python train.py --n_experts=16 --router_score="sigmoid" --tie_word_embeddings=false --optimizer="muon_variant" --dataset="wikipedia_en"
Below are experts of layer 6 (counted from 0) of a mixture-of-experts language model. Rows are named down (a neuron's output weights, with its number) and show model dimensions 64-127. Each number is 128 + 24 x the weight over its row's rms, rounded and kept within 0 to 255.
Before each expert's rows: "comes before" lists some tokens at least twice as common just after its tokens as in all text. This comes from a sample of Wikipedia text that the model never trained on. Tokens count by the router's weight.

# expert 13
comes before: " of", " in", " to", " and", " for", " by"
down0 [154 158  95 102  92 119 127 152  99 144 101 109 123 151 105 117 157 140  91 117 141 121 152 120 139 105 153 111 173 140 117 119 163 133 137 101 117 143 163 135 121 163 121 129 137 121 173 149  83 135 150 124 152  73 119 133 119 158 100 143 103 132 136 125]
down1 [136 151 105  76 137 117 130 138  97 156 134 104 151 157 132 104  78 147 116 126 122 146 138 158 116 102 162 162 145 141 136 122 144 149 114 144 121 107 151  82 131 133  98 131 105 159 171 151 114 131 111 138 107 136 117 152 134 115 148 115  97 114 115 153]
down2 [145 107 137 125 146 117 134 137 145 124 135 141 126 113 155 127 149 108  98 171 121 160 133 138  87 114 114 161 108 121 142 149 156 125 107 151 122 180 169 155 165 127 165 124 150 149  67 108 134 112 117 148 135 127 111 152 122 106 179 124 161 108 160 120]
down3 [120 123 144 108 122 116  93 152 141 128 137 113 131 133 115 144 109 122 158 145 139 128 133 158 136 116 115 100 184 123 105 124 149 144 149 127 131 117 116 155 134 176 132 145  67  99 120 115 174 104 126  89 141 163 138  27 114 109 163 137 150 112 153 133]
down4 [113 124 128 126 159  87 115 152 144 124 130  61 120 124 140 132 134 176 192 153 146 130 165  97 171 106 134 103 117  95  89  78 104 110 112  99 172  87  95 107 145 121 117 127 109 131 106 148 142 127 161 142 119 140 141 103  79 149 120 147 107  96 101 123]
down5 [ 70  86 123 131 118 161 107 122 157 144 133 146 172 112 138  93  79 119 142  90  92 143  98 103 125 119 127 120 115  88 171 128 112 129 122 136 125 134 124 122 148  88 137 110 125 155 125 117 145 114 117 100 149 119 136 130 144  84 135 127 135 141 146 132]
down6 [103 107  59 146 166 151 141 112 138 182 128  89 121 100 107  94 106 137 142 132 134 125  65 125 150 134 107 147 128 159 140 202 104 136 108 124 138 105  76 139 126 139  98  71 185  78 129 135 152  91 146 133 120 104 107  86 114 112  77 126 104 116 109 118]
down7 [131 149 129 142 182 118 128 101 169 172 140 132 104 133 135 120 114 119 177 179 115 136 112 109  90 128 159  75 107 138 144 173 136 117 146 147 126 144 101 129 134 113  72  96 169 103 104 130 121 179 114 122 129 133 121 129 134  88 124 105 111 143 161 147]
down8 [157 118 111 142 136 134 104 126 153 103 133 163 109 159  87 157  87 118 125 136 126  99 123 109 163 105 163 115 153 144 135  53 135 129 124 119 107 157 108 124  82 123 171 106 125 113 125 120 138 144 145 124 162 155 158 113 131 115 183 129  96 111 167  98]
down9 [140 112 108 128 121 126 159 124  84 153 118 146 148 142 154 142 132 103 167 133 130 102 153  81  98 141 113 131 103 164 138 124 106 139 157 142 107 114 129 181 137 155 114 113 149 147  97 156 139 153 117 152 113 176 122 104  96 156 154 140 101 139 128  99]
down10 [135 130 125 114  81 105 182 123  85  46 133 132 128  94 107 122 100 105 110 129 132  73 157 136 156 101 135 157 139 108 100  95 117 128 127 128 140 144 135 158  90 113 152 124 206 146 158  95 131 111 113 133  84 120 123 123 153 105 145 113 172 142 130 122]
down11 [138 131  88  92 184 107 139 115 156 123 141 148 122 162 150  87 123 131 114 137 132 137 123 147  90 154 115  98 128 172 155 137 122 116  92 158 115 146  98 164 150 119  89 130 149 165 142 136 120 131 127  90 134 139 176 129 127 146 107 133 148 141 156 104]
down12 [112  69 139 137 163  80 140  87  95 161 121 147 112 145 127 156 106 140  86 109 110 131 123 140 159 165 107 101 167 132 114 151 155 145 119 129 140 128 144  98 198  89 142 139 159 107 128 146 122  94  97 148  81 173 107  96 105  92 193 143 116 141 137 133]
down13 [139  82 119 122 159 135 145 153 147 101  83  57 173 130 125 136 175  90 154 124  75 133  94 157 101 133 161 109 118 130  97 144 117 112 135 146 132 146 130  70 137  77 155  86 105 135 142 197 117 117 146 122  91 131 166 135 127 165 115 155 121 135 124 151]
down14 [155 120 119 138 161 160 118  92 118 163 130 120 129 134 100 113 119 105  96 132 140 122 127 116 124 103 101 131  98 138 114 109 107 159 161 122 139 116 109 103 132 176 132 157 183 144 109 147 112 115 127 112 133 115 133 128  64 115 134  97 126 134 152 113]
down15 [154 126 105  99 132  99 112 131 138 147 149 126 123 110 142 145 198 167 145 133 133  87 100 137 154 152 135 122 149 161 131 155 118 132 158 122 171 138 127 120 116 153 112 123 136 103 107 153 156  97 130 131 118 120 137  99 148 112 123 169 121 140 112  88]
down16 [133 145 123 104 129 116 163  99  98 156 157 118 150 103 126 161 108 123 140 141 113 127 158 126 104 125 148 145 131 149 126 168  98 156 134  93 131 145 117 139 151 128 126 133 174 107  98 116 111 155 126 152 124 103 114 102 114 122 121  75  79 113 112 129]
down17 [142 113 123 160  86 138 111  85 104 123 123  75 129 124 152 140 148 120 135 113 170 114 136 134 137 134 108 101 115 146 119 133 100 135  89 121 133 120 152 137 151 120 127 152 173 177 119 128 128 153 143 125 127 118 124 135 137 114 120  92 156  93 137 131]
down18 [144 108  81 136  85 111 128 119 117 128 125 118 127 109 126 139 130 140 124  97 124 118 136 137 177 133 135 120 109 169 140 126 109 121  66 136 119 139 110 129 146 140 142 151 182  69 117 130  81  57 128 139 131 154 109 151 108 149 118 121 157 121 102 123]
down19 [142 151 151 128 119 128 110 151 149 143 123 148 100 175 149 136 122 127 144 142 133 144 109 112 132 109 165 151 128 169 182 107 123 128 134  97 103 132 160 113 146 166 183 104 150 128 122 108 162 115 119  91  93 167 107 115 133 105 139 125 116 132 160  93]
down20 [150 137 107 118 141 151 127 142 128 165  84 125 129  83 123 163 135  90 130 154 127  76 115 128 115 127 178 136 157 143 138 147 121 135 141 109 136 115 121 134 128 119 192  99  75  93 107 123 149 120 133 132 150 101 129 120  99 165 168 155 106 157 147 112]
down21 [110 115 124 114 179 126 116 133 182 165 142 121 114 112 130 135 140 123 179  97 157 145 174  94 109 114 129 124 156 107 132 159 141  97 172 146 155 144 157 147 114 101 104 108 181 122 136 133 121 126 103 128 109 140 147 118 115 106 117 139  86  77 156 157]
down22 [171 160  97 141 148 131 101 105 109 118 117 115 142 125 103 134 127 138 155 145 151  91 173 121 126 130 160 113 131 155 114 154 114 138 110 144 111 126 122 104 159 148 161 101 165 140 201 105  97 103 141 100 156 164 135 163 103 101 181 151 171  82 133 110]
down23 [164 137 122 173  98 134 122 104 133 134 142 133  97 123  93 162  99 108 129 136 127 195  84 122 145 146  77 151  94 137 106 130 106 111 132 131 101 161 208 124 131 109 143 156 109 126 132  95  97 105 138 121 137 118 109 139 131 120 131 154 121  98 126 108]
down24 [104 157 136 122 101 121 125 123  73 133  97 139 163 132 118  99 138 113 109 102 105  98  98 127 128 105 107  99 133  88 116 131 131 111 126 130 152 135 104 101 157 110 117 159 143 141 147 143 100 135 125 110 116 140 114 181 147 141 115 121 124 129 117 152]
down25 [ 80 172  97 134 163 128 141 133 124 148 124  91 121 126  96 133 162  71 120 111 133 135 144 139 141  94 145 137  93 150  94 153 158 114 117 136 133 152  99  83 120 186 174 127 172 152 157 128 133 131 111 144 128 117 162 149 122 145 133 106 136 109 138 116]
down26 [ 80 155 116  73 144 141 148 140 107 115  99 107 134  98 131 121 119 105 134  73 126 166  79 144 180 142  99 101 124  81 107 146 139 104  96  97 173 125 126 108 174 100 104 107 114 104 122 137 132 118 113 129 122 106 108 180 132  91  74 131 142 118 163 144]
down27 [143 118 149  66 144  95 139 126  81 145 120 165 140 159 115 155 149 164 101 106  99  91 106 121 118 166 122 105 145 117 106 139 105 143 108 157 104 160 148 132 109 164 127 130 180 105 100 122 130 120 170 121 130 126 114 104 104 166 152 165 147 185 111  97]
down28 [144 117  93 118 150 119 118 127 107 138 134 186 135 118 159 121 139 141 168 131 157 140 102  87 131 140 152 144 122 143 102 161 121 114 135 122 145 136 112 115 150 101 140 114  94 116 132 133 121 146 174 143 146 146 121 146  95 128 119  95 129 156 158 171]
down29 [118 138  99  56 172 140 144 132 136 141 137 135 143 148 172 125 131 104  95  86 133 112 154 138 144 136 118 125 154 103 128 149 116 126 143 124 115 132  94 134 142 118 135  99 181  83 160 175 171 112 131 126 107 155 165 105 157 105 188 119  92 124 157  87]
down30 [154 128 149 123 152 114 130 145  76  81 143 158 113 148 113 153 159 122 113 139 127 185  78 144 157 120 135 129 106 155 112 117 107 141 118 109 175 108  87 146 120 137 133 138 173 119 151  88 133 146 134 112  98  89  99 132 151 131 152 176 125 148 156 149]
down31 [122 112 130 116 138 128 126 103 125 135 109 116  65 109 180 101 153 101 124 119 155 115 150 148 161 138 148 135 145 137 186 153  82 137 124 129 124 109  99 101 149 147  83 113 152 115 111 155 151 139 144 100 108 157 155 153 107 132 156 112 141 134 138 128]
down32 [149 113  90 153  98 134 176 145 106 132 150 142 177 134 130 143 135 136  88 104 144 157 180 106 151 129 110 114 129 131 109 118 102 125 129 125 138 168  95 158 114 116 128 138 204 119  99 143 162 137 100 128 130 138 145 130 129 140 169 152 129 144  80 104]
down33 [ 93 148 128 136 144  84 168 117 179  97 112 162 115  98 144 125 114 173 152 111 155 121 154 145  91 170 118  95 149 119  95 140 121 152 135 149  91 111  82 106 144 124 149 122  85 129 145 132 114 148 154 116  80 146 136 120 125 126 109 122  70  89  84  96]
down34 [113  97 140 147 120 135 129 123 131  96 118 143 122 115 113 114 110 110 101 142 137 130 100  96 147 135 127 160 161 106 109 162  93 107 134 141 161 123 108 152 165 147 137 163  93 100  94 104 114 161 139 143  89 123  98  86 154 114 153 100 146 147 105 146]
down35 [102 103 109 150 102 165 154 134 150 138 143 121 114 127 123 130 142  84 136 146 130 138 119 111 157 108 102 121 151 134 145 133 142 138 146 151 156 124 116 147 143 160 154 138 229 134 137 103 155 133 123 148 128 106 115 125 130 197 148 149 155 145  71 136]
down36 [120 201 137 128 141 175 116  85 112 152 144 109 131 113 144 130 108 137 142 105 145 111 153 131 155  99 118 131 175 105  89 143  91 118  93 133 107 144 124 106 108  94 104 106 140 121 100 140 176 169 138 153 133 143 149 140 141 126 123  96 134 126 108 116]
down37 [105 127 116  89 163 110 111 126 147 122  99 112 121 106 122 114 154 116 163 126  92 141  84 125 127 123 140 130 120 109 121 128 129 156 174 123 160 127 199 183 124 150 141 138 152 108 120 161 104 121 155 139 118 106  65 123 120 165 126 108 103 174 134 162]
down38 [143 135 161 122 152 167 147 144 135 114 136 112 147  84 118 147 146 153 137 118 152 114 163 100 131 149  85 115 167 137 133 157 135 151 124 104 115 141 149 141 129 107 103 126 135  81 135 100 136 151 125 133 102 136 157  83 154 113 123 145 110 180 114  95]
down39 [ 98 140 153 137 101 165 110 167  78 132 135 124 123 137 147 103 154 171 151 169 145 210 125 138 178 123 146 137  92 148 130 101  80 136  91 100 105 133 157 109 134 115 137 124  78  95 123 139 110  86 129 109 122 127 120 132 140 127 121 132 136 137 142 128]
down40 [ 99 163 135 167 125 105  83 130 141 100 121 139  49 162 154 112 198 125 147 168 144 100 136 128 114 130 100 111 128 117 156 113 131 108 125 148 142 131 107 128 135 175 125  96 171  87  99 148 140 118 143 126  81 150 142 140 161 141 180 128 151 136 168 127]
down41 [165 164 149 138  71 158 193 188 163 103 130 183 170 122 162 148  99  86 123 131 145 136 157  84 103 163 100 147 117 157 130 116 147 171 137 168 119 169  91 122 142 121 117  91 190 134 108 111  74 129 108 135 134 136 135 123 130 144 141 106 129 130 118  93]
down42 [129 115 107 155 169 114 128 112 141 191 153 107  91  92 115 126  92 180 121 157 143 100 118 120 161 167 143  92 160 123 187 174 141 123 129 108 161 137 127 106 140 152 162 121 110 114  88 117 151 129 136 161 158 129 174 129 132 135  84 111 147  91 125 105]
down43 [105 142  71 142 118 124 130  80 114 158 141 160 127 161 122 139 126 106 168 160  92 183 118 175  99 148 117 111 106 138 178 115 133 144 107 128 155 129 158 152 147 144 152 139 168 107  97 185 147 107  93 113 155 109 124 119  82 119  96 131 100 163  94 104]
down44 [132 140 148 132 113 115 149 142 114 126 114 162 153 158 122 173 122 110  96  98  70 126 142 125 132 141 143  96 109 134 113 134 119  99 108 139 135 122 104 158 161 115 125 171 193 164 164  74 108 130  92 147 139 149 148  90 134 150 144 162  98 122 151 136]
down45 [ 98 147 117 120 132 115  94 104 142 136 107 173  88 141 144 122 170 106 114 157 128 157 132 150 144 144 134  74 163  89 155 152  86 159  78  95 109 115 127 116 171 119 142 130 212 124 130 186 171 163 141 138 162 129 125 139 113 160 127 155 101 101 113  91]
down46 [123  86 122 103 125 140 139 159 131 139  92 159 126 117 121 140 131 128 116  88 126  93  85 124 144 147 142 142 136 107 128  84  97  95 100 188 120 130 132 193 172 135 113  90 112 117 122 107 170 146  88 131 140 168 103 101 105 108 147  87  98 121 139 138]
down47 [129 104 117 139 111 110 132  90 119  98  78 105 155 123 116 154 149  91 130  84 144  75 165 143 111  79 147  98 131 138 102 100  72 153 109 139 166 139 116 136 132 142 147 124 155 120 104 106 124 145  80 137 125 179 116 160  83 138 186 154 123 154 131 119]
down48 [ 95 120 112 124 104 120  97 103 170 134 159 152  93 147 137 124 116 139 108 159 156 123  93 103 165 138  98  92 138 150 140 139 113  85 118 134 122 110 127  66  72 113 128 135 137 145 100 158 122 131 156 101 130 107 127 104 142 143  73 107 134 140 114 141]
down49 [123 137 117 162 140  78 110 142 101  88 114 134 149  85 123 133 170 143 155 107  95  90 133 111  98 105 142 129 138 134 168 148 121 124 127 133 154 128 156 157 120 106 128 129 119 122  81  94 137 153 120 122 116 125 148 138 131 113 144 104 134 107 101 120]
down50 [115 133 151 117 103 171  82 122 159 146 141  95 150 118  86 135 130 111  89 128 141 168 110 140 150 157 134 124 149  55 118 153 140 184 126 166 149 104 120 144 134 129 143 116 166 177  99  97 114 116  97 124 150 115 126 108 116  86 125 152 126  76 109  87]
down51 [113  66 119 111 133 151 124 132 143 148 119  80 118 131 145 151 116 142 127 134 121 119 204 127 163 148 154  92 132 162 122 118 118 148 152  70 165 121 118 112 107 157 139 109 104 145 136 147 127 146 146 146 157 127  73  93 170 141 121 150  88  84 123 154]
down52 [141 107  98 126 142 140 143 143 184 130 129 134 143 100 108 126 152 108 163 143 123 130  95 104 124  89 119 101 131 110 140 144 118 180 157  80 129 155 144 158 130 171 114  95 107 142 111 182 130 147 132 182 115 132 128 185 149 131 145 129 144 155 124  94]
down53 [119 137  91 114 138 136 133 153 158 121 148 109 108 143 114 146 129 141 123 137  84 127 143  86  98 133 100 139 129 181 128 108 127  91  52 140 121 153 152 154 131 136 161 156 196 164 107 157 147 165 164 122 145 155 154 104 141 174 158 164 117  90  72 128]
down54 [ 89 102 163 134 161 150 121  64  86  98 113 104 147 142 137 120 126 151 115 159 167 124 129 120 109  98 134 131 117 129 140 110  94  72 118 144 148 110 131  97  96 115 106 131 184 133 172 151 170 142 143  80 125 135 126 120 153 125 143 122 110 146 136 137]
down55 [131 157 117  77 127 136 114  79 135 129 112 114 122 161 108 133 157 123 126 138 121 138  93  92 153 129 135 174 134 138 146 142 114 127 115 101 186  88  85 112 192 152 156 131 123 107 144 186  91  80 193  80 139 119  54 155 156 152  97 134 174 120 135 114]
down56 [119 138 140 123 143  93  92  95 110 116 116 107  87 117  87 110 147 147 172 147  95 138 119 123 139 149 107 148 120 118  99 115 145 129 190 159 102 109 119 128 113 117  92 106 167 163  66 120 124 121 125 153 148 130 122 155 134 134 104 127 132  71 143 106]
down57 [ 86 112 166 125 113 142 133 181 136  93 139 128 149 134 102 147 141 125 113 137 148 131 114 146 105 139 155 130 142 166 107 130 127 164 181 135 153 121 154 102 133 113  74  99 223 149 160 144 109 141 115 113 100 158 129 147 136 120 124 143 104 107 119 133]
down58 [121 122 128 159  92 167 123  89 130 154  95 171 146 126 128 155 111  98 123 133 114 134 147 115 169 143 107  97 132 104 156 128 138  89 118 109 118  95 162 147 152 155  88 133 159 115 156  90 137 115 121 147 185 106 108 144 150 161 152 140 135 108 101 124]
down59 [167 127 102 143  79 139 116  63 147 163 160 109 154 136  99 155 119 109 140 126 125 152  84 144 120 147 163 121 165 181 143 127 111 188 164 169 127 148  97 141 139 122 165 144 111 105 117 124 114 157 116 118 110 118  97 142  86 137 136 148 134 143 114 165]
down60 [165 120 165 102 118  83  98 141 140 125 104 155 154 113  80 140  98 152 119 112 109 152 104 118 133  99 154 102 132 105 121 166 141 122 172 144 159 157 142 141 100 124 147  97 186  87 154  77 105 115 115 110 146 120 136 123  98 104 165  83 164 110 128 122]
down61 [172 140 118 121  71 125 173 117 133 161 126 126 135  99 130 113 169  93 143 145 103 147 146  78 149 138 157 169 111 107 122 129 104 136 142  74 150 139 154 108 135 132 138 144 166 146 154  84 115 128 157 147 158 123 150 108 102 122 141 113 100 171 147  76]
down62 [136 116 134 121 131 112 133 116 111  84 148 115 140 137 125 119  85 177 127 135 143 114 151 131 137 125 115 102 115 159 146 112 163 139 147 152 149 119 107 130 121 115 125 135 110 102 117 100 133 180 181 148 139 130 130 138 130 119  98  84 105 118 140 163]
down63 [137 118  87 140 146  90 160 116  88 137 146 142 112 100 108 102 101 113 123 133 143 116 150 130  91 144 133  92 138 123 122 115 165  79 104 117 131 153 102 151 138 182 130 119 189 111 111 129 144 133 188 128 132 124 111 123 140 131 155 110 130 129 133 109]
down64 [110 158 120 143 132 167 127 124  69 105 135 138 141 135 127  81  73 126 108  87 135 135 163 145 135 132  70 113  84  89 163  94 130 115 168 113 139 170 137 141 122 168 114 124 119 159 132 201 100 144 142  84 130 178 187 168 145  81 119 138 115 151 137 118]
down65 [145 121  97 125 147 154 164 146 135 149 114 135 137 111 121 121 109  92  89  88 145 120 104 142 159 122 137 117 116 110 144 147 118 118 129 124 156 106 115 102 120 130 105 109  95 105 108 123 133 114 142 120 164 132 139 126 119 134 122 149 142 114 133 102]
down66 [128 128 136 137 123 159 142 102  81 123 125 149 185 125 117 100 110 146 127 143  99 171 148 110 164 111 120 171 126 109 130 144 125 106 114 125 169 122 125  94 177 109 138  91  60 110 177 139 143 123 140 118  95  80 103  92 136 137 120 108 127 119 109 127]
down67 [141 193 139 133 136 130 113 133  87 123 143 177 119  86 123 138 132 124  99 143 111 101 125 128  78 138 134 121 150 131 114 173 131 126  99 126 177 120 126 120 114 111 124 141 166 129 105 152  86  94 131 121 124 153 174 117 130 141 167  92 131 192 130 132]
down68 [111 108  92  91  94 124 139 124 147 176 124  99 139  96 132 157 148 136 172 150 126 120 136 104 121 133 139 147  99 133 111 144 112 135 117  78  86 119 119 110 125 141 113 125 196 177 125 160 144 149 106 103 128 113 158 125 162 153 174  91 117  86  91 147]
down69 [ 91 115 128 149 134 119 100 168 118 121 156 141 153 147 130 135 129 128 105 165  87 141 112 142 111 120 104 142 115 161 140 109 109  94 157 122 123 112 111 120 146 143 127 174 125 127 111 131 101  90 130 122 129  96  81 113 139 131  98 124 129 113 148 122]
down70 [152 126 144 110 110 113 134  91 138 113 112  87 100 142  99 162 103  82 143 143 122 153 161 139  92 132 150  97 109 123 136  69  97 121 134 166 158 131 148 101 125 147 135 127 143 113 124 152 109 139  90 114 152 109  83 161 152 116 144 136  95 178 153 117]
down71 [124 103 138 144 132 117 178 130 117 162 119 112 132 141 150 108 112 118 122 123 152 169 101 103 122 117  86 140 118 162 140 137 157 152 114 106 135 130 112 134 143 168 129 169 176 123 120 130 147 150 109  91 126 123 131 177 146 119 118 127 160 139 154 133]
down72 [ 72 140 190 127 171 166 124  84 120  99 144 117 118 115 137 105 159 112 120 173 131 121 131 117 119 103 105 179 149 158  91 121 143 122 106 144 159 111 147 143 102 143 132 126 147 134 125 160 117 141 143 123 131 130 148  96 138 118  92 118 106 102 121 137]
down73 [ 99 113 121 136 158  69 151 126 101 134 158 167 159 129 120 125 109 137 100  91 119 103 136 121 160 123 127 118 145 129 131 160 141 158 142 163  88 177 116 112 113 122 121 140 138 135 116 124 125 100  86 107 126 133 116 139  86  89 127 134 103  80 134 159]
down74 [153 118 122 129 124  98 149 159 143 162  86 138 171 116 152 146  82 119 121 106 168 169 120 119 126 139 134 103 156 129 119 156 140 118 121 120 125 136 112  83 126 136 111 134 117 128 116 118 127 106 136 167 111 130 101 104 119 147 184 162 150 159 158 128]
down75 [159 140  98 120 113 181 146  64  83 144 107 128 118 134 110 165 111 125 142 144 144 150 115 153 163 154 142 143 114 101 146 121  65  97 136 182 134 150 103 119 126 103 161  83 130 135 134 121 130 115  72  94 129  75 136 117 143 135 121 147 185 118 145 133]
down76 [156 125 127 132 119 107 129 117 108 141  82 128 168 138 171 109 130 171 114 139 150 113 143 104 144 119 104 152 154 110 155 104 144  77 132  84 106 156 111 127 123 109 102 170  99 148 111 135 136 115 163 156 132 106 116 122 132 133 106 107 173 151  88 128]
down77 [111 163 135 130  56 154 124 128 113 131 148 133 187 136 133 154 136 113 101 111 171 117 108 133 144 124 156 159 152 161 103 121 110  84 159  91 131 127 137 142 161 124  97  95 155 151 144 129 129 104 159 138 123  57  71 142 111 141  86 131 115  95 108  98]
down78 [ 94 138 142 131 113 140 118 113  99 122 185 127 160 161 131 122 116 148 143 138 122  93 115  71 115 108 165  83 131 130 125 155 118 142 129 164 104 122 139 106 162 112 125 153 102 122 137 119 108 162 148 137 135 135 182 117 102 112 130 111 107 124 126 133]
down79 [121 155 119 133  91 122 164 148 105  76 139 104 125 130 132 125  90 129 164 123 106 180 167 157  98 124 150 151 122 106 103  87 118 111 121 124 118 118 165 117  86 165 112 157 109 147  96 112 100  98 129 108 116 169 122 134 146 112 122 166 108 129 168 137]
down80 [124 128 103 172 167 123 141 130 133 128 128  95 152 110 141 158 142 111 116 146 163 177 131 137 146  94 117 139 145  91  99 107 113 150 144 181  95 115 153  96 123 166 133 111 168  80 133 114 140 137 110 116 112 162 139 138 115 123 138 142 127 117 160 117]
down81 [135 159 134 116 108 139 161 111  98 125 148  97 104 143 122 148 131 131 150  84 115 124 140  79 130 120 129 136 133 112 152  78 132 162 130 142 131 119 125 122 165 127 103 150 130 109 157 118 126 150 171 151 122 138 102 136 131 161 117 145 115 143  61 103]
down82 [ 83 107 145  96 104  96  95 168 160 160 111 144  85 105 130 128 141 160 102 115  98 108 116  98 119 144 132 138 113 151 117  76 148 145 137 128 144 163 156 126 152 158 130 133 212 136 155 126 105 116 139 178 115 106 104 124 103 155 162  99 117 122 152 122]
down83 [136 105 155 144 184 106 150  99 171 127 133 153 114 137 150 122 114 131 138 175 118 108 113 145  94 104 116  79 116 135 123 138 125 144 111 139 132 146 128 120 127 136 132 111 169  96 161 103 116 168 174 162 171 116 123 164 155 121  92 102  97 102 130 136]
down84 [114 122 124 139 131 157 130 108  74 128 126 155 122 100 121 105 111 172 147 106 157 198  82 119 129 117  78 115 148 141 106 112 130 115 110 147 114 153 136 124 102 133 149 124 153 193 163 129 121 152 105 128  94 129 131 134 120 139 128 171 112  99 152  90]
down85 [133  91 138  93 101 165 118 126 142 109 150  95 113  94 134 119 112 148  97 141 107 101  92 136 160 150 123 138 124 119 153 107 193 129  89 133 166 115 163 126 119  87 147 134 117  54 147 110 114 119 121 131 128 100 162 157 146 164 150  87 112 128 159 151]
down86 [146 129 157 124 146 159 109 134 129 114 149 151 115 135 155 158 108 148 133  94 149 120 117 144  87 126 151 113 135 155 140 149 118 115 127 103 134  98 107 139 132 127 165 101 186 135  88 137 109 120 128 144 133 114 146  86  90 157 110 176 121 158 160 126]
down87 [ 95 111 123 136 158  96 126 134  87 106 124 115 124 168 116 114 159 102  99  81 134 156 177 123 141 129 134 118 123 120 127 107 145 121  97 177 121 176 123 107 112 160 112 102  94 110 147 115 125 148 134 147 138 106 129  92 116 132 113  96 142 110 136  96]
down88 [126 165 134  80  77 106 117 112 107 145  92 124 129 132 110 135 117 149  82 124 117 155 168  94 128 120 124 128 159 127 169 111 121 101 133  96 111 135 158 138 114 109 144 144  98 101 138  83 142 151 156 113 177 166  82 134  99 162 141 178 124 112 100  52]
down89 [119  95  92 114  99 112 120 134 121 133 114 105 135 150 140 109 124 115 146 108 123 130 115 118 146 152 133 102 120 124 138 142 146  83 167 122 170 112 149 165 116 113 191 120 169 116 121 128 140 109  67 161 138 151 119  42 113 129 115 120 161 112 147  93]
down90 [137 182 127 166  93 125 147 140  98 125 101 105 108 169 109 159 149 144 112 121 142 111 140 136 114 148  88 129 134 154 105 139 170 106 173 106 127 139 122 103 154 132 112 134  78 175 151 125 150 142  84 102 149 119 105 135 108  95 141 128 156 133 117 136]
down91 [ 90 146 145 124  89  96  87 138 143 120 141 120 115 162 162 123 145 116 111 149 155 178 142 136 125  89 140 125 132 133 161 153 148 137 110 126 115 126 164  94 180 138 154 141 124 152 185 133 106 110 110  97 126 148  96 134 126 135 174 162 159 118 137 112]
down92 [140 131 132 125 153 102 131 169 133 176 155 119 124 119  74 110 144 118 136 107 123  84 136 156 156 111 161 129 156 177 149 107 133 104 128 148 119 138 130 149 145 134 114 139 155 150 131 106 153 107 132 162  90 135 144  60 117 160 123  93 148 147 144 171]
down93 [110 168 103  96 153 131 107 150 112  71 109 161 122 125 127 117 140 190 124 126 154 123 152 130 120 117 116 130 115 139 112  95 139 116 160 169 155 156 140 106 149 117 160 129 110 108 156 132  88  98 106 135  51 159 128 143 108 111 115 151 116 121 114 154]
down94 [163  83 128 127 131 146 165 154 109  78 137 139 119 142 106 149 126 117 140 105 110 133 164 146 130 110 127 130 126 167 146 138 166 130 123 119 129 146 108 156 152  86 151 181 160 128 125 128 102 158 151 172 114 130 130 127 167 118 144 105 144  90 142 148]
down95 [124 104 113  72  88 152 159  81 110 131 174 112 132 168 153 134 198 124 142 118 107 131  96 151  93 136 137 156  99  99 183 104 134 137  97 101 113  89 167  94 156 142  94 142 140 126 105 168 127 107  89 131  95 126 102 100 126 130 144 136 140 122 177 105]
down96 [146 138  92 121 129 113 152 146 119 128 111 146 127 117  82 155  89 143 156 101  66  50 167 101 114 143 108 106 127 123 151  61 113 135 104 116 146 131 114 155 120 130 163 134 161 141 135 112 135 120 180  94 170 110 166 111 113 101 141 132 161  84 135  79]
down97 [160 143 107 127 130 113 154 155 148 161 119 133 153 105 153 144 159 104 201 121 145 120 104 164 132 152 134 144 105 168 124 167 111 148 122 109 111  96 140 127 101 141 103 126 116 126 167 135 154 105 117 156  66 124 103 155 104 145 168 129 103 156 182 114]
down98 [114 131 123 131  97 142 102 138 160 141 148 154  92 178 114 113 151 122 108 162  89 136 130 165 126 111 102 103 131 150 130 104  96 147 119 105 102 159 118 133 139 108 166 125 124 161 135 141 153 115 153 118 128  98 156  90 120 167 113 104 119 113 105 145]
down99 [177 158 167 125 128 131 117 108 158 125 149 149 113 143 109 122 146 102 124 151 104 109 145 109 109 101 107 133 115 124 113 146 145  99 144 126 154 100  72 116  76  84  96 130 122 136  99 113 113 120 161 148 130 174 127 136 167  95 148 115 160 170 126 133]
down100 [112 126 133 121 163  95 104 109 188 169 168 114 110  94  93 123 112 146 114 105  90 120 119 134 137 152 172 125 127 131 115 140 113 136 134 105 100 119 118 123 100 168 133 107 106 109  89 114 156 117 125 133 134 109 144 121 133 132 110 100 137 161  86 125]
down101 [130 105 122 135 140 126 138 149 158 122 152 129  85  90 155 115 160 167 149 107 148  89 127 147 118 125 108 168 115 130 138 123  52 117 104 122 150 127 110 148 145 133  70  80 130 146 141 151 126 135 127 134 132 146 133 105 134 150 115  81 154 180  78 119]
down102 [149 109 139 122 155 121 150 118 138 122 132 133 159 117  89 131 141 134 130 125 107 124 136 114 120 127 148 138 125 115 153 188  95 162 114 118 129  85 113 100 116 151 157 139  61 142 182 150 141 136  71 131 115 133 109 109 111 144 119 108 139 122  99 150]
down103 [110 127 127 130  91 157 129 117 121 162 121 141 116 132 131 133 153 141 149 173 126  93 126 104 147  82 132 109 132 116 145 146 110 143 133  83 120 143  97 101 149 148 149 129 135  93 154 169 129 144 169 119 127 109 141  92 135 200 122 142 106 115 102 122]
down104 [130  81 151 132  93 139 136 115 127 144 139  97 142 105 165 141  83 107 121  78 131 128 130  88 128 134  91 139 182 171 145 167 120 110 111 159 108 172 116 161 130 121 157 133 162 124 103 149 140 112 152 128 174 131 170 118 162 136 128 155  96 150 106 123]
down105 [122 181 139 131 110 157 153 145 122 170 117 152 147  95  79 101 153 120 154 118 112 157 152 171 154 136  93 110 158  83 157 129  93 153  87 150 129 130 144  89 112 121 139 112  97 151 136 143 115 148  79  98 111 164 147 148 104 143 105 119 128 121 118 117]
down106 [151 126 159 148 121 154 103 128 103 116 117 123 127 126 121 142 106 133 140 125 123 181 156 125 140 105 151  98 148 124 135  69 134 145 101 161 143 160  93 131 108 103 118 128 136 135 106 107 111 146 127 101 127 146 131 155 151 126 173 137 135 170 151 173]
down107 [129  85 109 164 123 132  84 118 185 155 134 165  94 129 137 154 135 153  88 148 111 117 129  84 153 118 123 151 100 127 111 124 125 125 148 135 117 122 134 170 181 122 114 121 173 164 143 177 137 133 118 148 118 131 146 110 134 112 118  91 141 136 118 129]